Experts of a small language model.
Size: 10 layers, 52.9M parameters.
Experts: 24 experts in each of 8 layers, 272 squared ReLU neurons an expert, 2 picks a token.
Training: a variant of Adam for the experts, 324M tokens, 4907 steps.
Below are experts of layer 7 (counted from 0) of a mixture-of-experts language model. Rows are named router (the router's row for the expert), up (a neuron's input weights, with its number), down (a neuron's output weights, with its number) and show model dimensions 0-255. Each number is 200 + 20 x the weight over its row's rms, rounded and kept within 0 to 999.
Before each expert's rows: a language model's description of what the expert responds to. This comes from a sample of Wikipedia text that the model never trained on.

# expert 9
Opening pieces of capitalized names in lists and tables, especially sports and places, such as Par, Har, Pay in Payano, Pod.
router,190,234,220,192,216,211,206,249,175,174,213,213,163,182,183,211,186,187,203,214,227,185,198,212,174,195,216,198,191,224,203,156,220,230,216,209,229,191,185,171,178,194,204,163,176,198,161,198,175,222,171,214,184,187,192,221,236,198,200,178,232,200,219,188,213,187,193,189,202,203,200,237,232,182,215,214,229,203,198,203,205,193,188,180,194,194,182,202,202,170,200,186,204,180,193,225,186,221,211,200,226,213,192,195,228,217,233,187,187,185,208,148,202,170,212,193,190,226,227,197,178,210,201,213,165,216,173,228,243,222,191,169,197,225,205,174,212,186,203,190,214,236,192,210,211,189,211,201,199,174,198,203,247,216,227,222,189,222,211,230,172,190,186,181,187,218,182,207,234,194,215,201,207,199,235,217,195,219,188,188,204,189,186,229,216,222,149,204,219,207,175,179,208,210,170,242,175,175,204,234,192,201,167,258,197,178,196,189,220,190,201,171,210,184,184,215,208,203,197,193,212,171,190,222,229,172,200,205,212,199,163,194,214,201,211,200,171,224,189,204,155,198,200,175,171,186,178,196,218,207,222,157,171,201,221,176
up1,177,225,215,167,178,225,200,258,237,227,218,200,166,178,201,220,212,242,158,173,183,212,201,218,201,220,210,182,217,196,175,197,180,206,198,229,212,165,207,140,207,188,206,228,178,178,185,219,176,206,223,193,215,196,212,210,229,212,178,209,232,197,182,207,187,198,185,193,198,232,170,185,222,213,217,188,185,195,180,205,192,241,215,193,189,211,231,246,219,193,163,207,223,165,184,209,227,206,204,210,217,196,168,179,203,180,206,219,227,202,206,182,196,157,207,220,151,194,196,223,220,225,222,190,187,207,200,213,199,184,179,208,180,199,186,170,210,167,166,192,209,200,207,211,148,220,199,198,182,187,196,211,213,196,217,204,173,211,199,238,217,155,188,192,218,180,188,208,204,205,199,174,204,193,207,159,211,212,195,202,196,188,219,206,205,194,204,201,212,188,124,176,205,195,189,195,231,214,186,160,212,238,184,217,183,195,221,223,172,183,197,201,170,220,198,205,188,222,197,197,186,213,174,205,173,197,196,202,194,201,193,172,176,223,183,170,233,197,166,192,215,198,231,190,196,213,215,216,188,214,188,202,200,201,199,224
down1,201,166,196,205,175,183,165,184,224,233,209,140,233,206,257,214,226,210,162,181,212,223,217,195,177,200,227,206,212,183,213,204,196,218,225,184,209,193,189,205,191,204,196,206,187,187,212,233,196,186,206,229,182,199,199,189,196,198,181,236,191,152,222,160,208,224,187,213,181,213,233,200,181,260,208,206,184,221,195,220,174,222,172,212,227,192,219,194,221,186,195,186,165,201,201,219,203,197,214,199,179,197,187,177,183,195,188,165,202,201,195,216,201,212,202,200,221,212,197,186,181,215,193,213,192,199,168,229,222,217,192,185,194,200,215,213,229,171,163,189,168,224,230,180,180,213,227,186,181,199,187,201,190,205,174,198,198,174,236,228,233,176,188,208,195,189,195,217,217,198,222,194,196,197,167,181,211,204,165,162,200,145,204,209,208,190,180,184,201,198,209,210,204,195,202,195,219,241,230,187,204,196,174,206,191,150,188,233,176,183,224,209,224,180,186,169,210,214,194,190,198,208,185,186,195,212,199,234,197,229,224,177,204,199,189,221,229,194,177,165,206,208,182,200,201,215,226,204,186,214,161,212,219,196,213,269

# expert 23
First word of proper names, places and institutions, such as New, North, St., Royal, William, Edward, often after the or of.
router,205,205,206,183,204,195,198,223,176,185,193,187,178,201,178,195,199,175,210,220,232,181,197,235,183,191,197,201,210,213,192,167,195,219,204,225,224,179,181,198,185,185,230,182,161,191,189,212,186,201,200,217,178,172,190,204,216,180,196,170,238,220,208,171,215,186,168,181,205,185,191,196,205,200,192,212,223,212,182,213,202,201,194,191,231,189,189,196,217,173,170,215,202,201,196,240,200,186,207,189,222,216,166,197,203,210,212,201,222,183,208,178,200,188,218,162,193,195,210,225,175,220,177,256,175,209,163,216,215,210,216,164,153,199,186,194,193,211,201,199,200,209,170,211,186,191,218,191,187,182,205,186,270,194,212,217,155,227,186,209,182,204,243,184,205,172,190,184,205,227,217,190,215,265,223,198,162,201,161,204,209,216,202,211,212,212,179,206,153,216,186,216,197,227,223,259,190,195,213,219,185,196,165,247,209,204,196,172,219,193,204,186,225,180,150,207,239,193,218,197,225,163,160,229,217,198,202,205,209,200,200,195,210,201,214,221,201,206,192,222,179,174,191,162,204,199,207,225,170,203,207,193,193,202,175,195
up0,189,193,194,213,190,192,228,218,189,199,178,187,177,222,198,187,211,163,187,195,228,176,216,193,188,151,204,182,206,193,177,170,200,223,183,184,224,179,192,233,208,208,179,190,187,219,192,208,197,208,192,203,186,161,195,184,187,200,215,198,185,178,212,180,211,190,207,235,199,190,195,207,233,198,196,222,218,193,175,215,206,187,191,180,186,165,214,180,186,161,190,209,185,219,228,221,179,238,251,200,232,219,156,190,216,207,205,188,200,214,202,190,200,180,214,199,217,166,189,232,191,208,190,229,190,211,181,225,210,171,235,202,228,225,189,215,210,163,234,184,192,233,182,215,225,214,207,227,196,192,202,165,164,200,231,206,215,224,211,219,195,169,224,200,178,208,179,199,190,193,176,197,194,236,196,183,185,225,183,195,195,216,189,186,197,208,178,181,212,189,191,201,217,253,214,213,173,202,214,184,240,224,225,258,210,190,171,205,187,176,211,199,170,171,210,182,264,169,214,158,230,193,193,251,189,207,210,166,218,222,194,196,218,170,200,179,198,190,202,207,191,172,211,202,182,176,191,212,206,203,176,169,179,214,227,197
down0,183,160,167,203,183,170,178,221,202,210,220,212,216,231,220,182,200,183,227,205,188,211,203,184,224,230,171,185,209,213,213,215,190,182,187,227,199,224,194,190,176,193,191,230,168,187,199,196,185,174,186,211,198,188,205,199,216,216,220,197,182,220,187,180,204,209,183,217,184,237,199,217,216,225,214,211,164,197,197,188,177,225,178,173,216,201,220,186,205,211,208,205,205,206,198,161,214,190,194,195,215,192,244,182,174,187,243,195,199,212,216,213,200,203,210,201,199,189,214,209,197,213,188,175,181,211,225,232,207,209,169,169,233,187,203,190,200,187,204,203,226,171,184,222,191,193,192,187,244,216,198,221,177,220,202,180,208,205,199,206,167,160,212,225,198,180,201,221,232,195,182,223,164,187,157,191,188,194,212,203,189,212,205,185,203,196,202,180,257,198,183,212,216,206,179,213,211,326,212,174,213,183,211,180,201,191,189,184,200,209,216,212,220,185,202,206,185,211,149,210,161,200,218,223,198,178,193,173,201,217,197,199,177,171,166,170,235,215,197,194,232,194,233,209,206,204,189,196,190,211,196,223,213,193,222,182

# expert 10
Infobox field words like Running time, Clade:, Kingdom:, MPC, plus mid-word pieces of foreign or Thai names and rare words.
router,179,160,177,198,173,206,224,286,218,188,182,189,217,201,197,203,205,213,206,216,197,174,188,206,145,208,234,189,189,218,192,180,211,186,195,226,183,185,188,201,191,145,191,160,197,190,190,164,203,206,184,201,194,219,177,225,218,164,215,188,207,211,186,192,190,209,219,192,174,209,187,188,202,220,202,214,224,207,186,230,231,202,225,217,194,167,217,199,153,188,170,228,173,173,239,205,181,169,205,190,204,219,168,234,260,196,189,204,193,179,193,194,202,166,196,181,204,196,200,223,163,197,242,218,178,200,217,194,218,203,227,232,182,194,203,220,218,228,181,171,212,228,203,233,171,185,213,184,188,181,184,189,238,207,241,205,182,223,213,200,215,183,207,219,205,190,202,231,184,214,206,190,191,196,210,167,213,224,193,186,193,189,236,205,183,225,191,187,205,208,170,209,196,227,199,209,209,173,231,215,170,208,185,205,210,202,208,197,192,189,210,189,216,178,213,237,207,200,240,161,210,204,203,189,198,192,211,228,210,210,194,198,199,223,199,194,214,200,198,218,169,192,182,183,165,206,187,195,170,194,196,226,198,218,172,165
up0,195,174,193,203,170,218,219,221,208,169,168,197,172,192,211,207,204,229,210,207,190,250,242,194,170,226,166,181,193,226,200,205,200,218,170,206,193,176,219,187,208,191,177,221,184,177,174,193,205,202,182,195,203,205,178,171,196,191,197,192,163,191,173,183,218,217,194,190,195,268,177,222,178,187,203,222,216,224,170,225,236,231,199,236,223,188,188,212,209,223,211,215,223,184,210,215,211,217,215,196,165,210,190,220,215,201,215,193,205,196,177,226,215,180,165,192,178,217,149,179,205,240,224,192,177,186,187,219,226,216,183,211,192,210,183,208,185,209,185,183,178,183,215,209,165,205,181,189,199,235,218,187,238,210,177,196,142,190,197,213,198,169,208,224,185,194,187,230,171,219,178,203,190,205,191,172,220,198,168,198,195,199,180,190,221,211,217,180,227,201,198,176,234,185,189,252,213,215,196,198,176,188,169,211,209,197,201,211,231,201,178,211,182,191,225,245,216,178,229,182,182,192,201,190,179,211,217,201,185,180,168,210,203,221,210,160,238,222,193,225,229,187,169,220,223,206,187,200,212,189,200,188,203,209,201,188
down0,189,224,241,210,204,199,190,216,208,200,204,226,191,195,208,214,213,193,215,198,197,223,247,189,180,181,184,199,192,232,195,207,208,198,195,184,204,190,232,204,194,149,179,233,188,194,179,214,193,168,200,208,229,167,218,159,194,215,182,189,153,172,162,194,248,251,216,231,226,252,188,203,203,214,227,235,228,214,190,218,220,200,174,208,238,166,212,216,210,198,193,218,221,197,191,228,227,185,199,205,203,214,229,220,213,202,193,174,176,224,203,213,185,170,157,190,171,191,191,185,199,215,217,213,197,183,217,204,220,194,194,209,210,192,197,183,192,199,181,169,171,203,252,211,142,224,199,205,236,217,189,171,223,191,169,195,187,164,206,197,186,183,198,213,185,170,170,206,185,221,194,209,231,207,176,200,218,222,192,177,210,186,191,204,213,218,182,187,215,187,178,164,194,176,188,207,215,188,185,216,217,216,175,182,192,226,216,217,227,197,163,226,167,217,176,207,204,180,179,182,198,191,228,186,205,194,199,154,222,193,156,214,188,181,203,181,203,229,201,220,207,183,204,193,198,219,189,208,222,182,190,211,195,199,221,190

# expert 11
Last word of a place, institution or title, such as London, City, Avenue, Street, Labour, often ending song or show titles.
router,205,190,200,172,174,223,214,225,208,218,207,188,185,204,204,212,229,181,216,220,189,224,222,225,209,187,206,219,207,228,174,218,191,201,239,225,201,165,194,193,191,195,237,226,188,200,174,178,212,200,191,202,166,166,198,195,226,171,214,195,228,209,164,186,183,184,187,179,192,209,188,230,208,194,168,251,221,187,190,200,218,208,183,175,218,217,168,205,231,177,182,206,200,201,213,203,221,165,221,189,230,201,209,189,185,230,210,170,206,174,220,184,213,166,199,185,190,202,210,218,205,189,204,189,170,217,170,234,213,203,197,186,199,190,207,172,175,188,230,188,195,214,195,228,181,173,202,185,203,191,195,215,227,201,214,202,142,176,213,202,201,186,239,191,168,199,172,196,208,239,219,215,199,232,221,206,164,200,192,202,212,226,186,225,223,227,157,203,180,218,191,201,199,244,168,211,212,199,228,216,219,182,190,231,207,181,172,166,234,209,194,179,193,184,191,201,185,218,216,159,186,165,185,246,234,173,219,219,179,198,185,192,207,187,202,202,223,230,189,203,198,166,217,192,199,202,155,216,167,204,223,180,207,183,176,171
up1,209,227,219,209,214,178,200,196,177,186,209,194,185,214,209,195,199,198,225,217,244,230,189,195,217,173,195,223,187,228,191,183,181,206,173,192,181,191,203,188,164,176,237,203,222,183,213,219,220,205,185,191,176,189,213,208,252,223,199,160,214,193,230,210,205,207,160,183,177,214,242,217,201,193,229,225,201,178,198,231,185,215,216,201,235,209,166,201,206,154,181,216,203,175,212,229,201,204,204,217,184,174,190,189,200,221,177,177,187,212,194,200,233,167,181,188,199,180,187,204,174,161,237,235,218,216,201,239,231,240,196,201,187,213,196,210,191,211,185,170,214,199,202,192,187,188,197,187,227,164,238,205,235,208,228,219,193,213,232,218,235,196,200,208,197,180,161,182,197,192,184,170,212,168,198,205,162,215,195,202,190,242,198,165,216,160,196,212,171,176,202,215,230,168,229,205,183,187,183,222,189,204,188,185,221,217,207,186,207,171,241,195,220,196,172,205,196,215,213,194,201,215,208,214,179,182,193,203,187,167,190,175,208,183,213,202,206,216,200,217,193,204,200,178,219,189,165,181,176,172,217,188,202,183,144,216
down1,217,195,207,200,196,205,208,230,177,198,198,199,238,169,174,194,184,165,205,194,193,191,193,221,202,208,217,209,200,221,202,190,201,185,201,213,192,214,198,196,207,167,227,194,226,194,184,177,205,180,215,170,200,201,199,182,183,195,223,223,226,183,192,221,181,188,193,151,271,203,176,170,237,185,228,202,197,219,222,211,230,207,173,233,196,194,176,253,199,217,200,218,184,221,198,192,193,169,207,219,186,205,206,183,161,172,207,168,184,204,174,165,209,197,210,175,193,194,209,206,185,246,208,189,238,189,197,230,247,246,198,226,205,177,206,188,180,198,171,206,167,192,223,213,204,197,248,238,215,192,188,207,219,206,184,197,223,190,185,195,204,212,252,175,160,249,210,184,203,152,198,186,191,181,221,204,200,171,219,200,192,213,166,233,176,210,223,188,221,203,203,212,163,243,208,189,177,230,203,236,195,211,194,194,195,175,202,218,169,205,172,175,196,203,186,190,216,220,190,203,186,206,192,220,220,201,192,185,223,209,188,193,201,193,186,207,178,205,192,188,183,212,210,205,237,169,208,187,183,195,202,189,229,181,168,201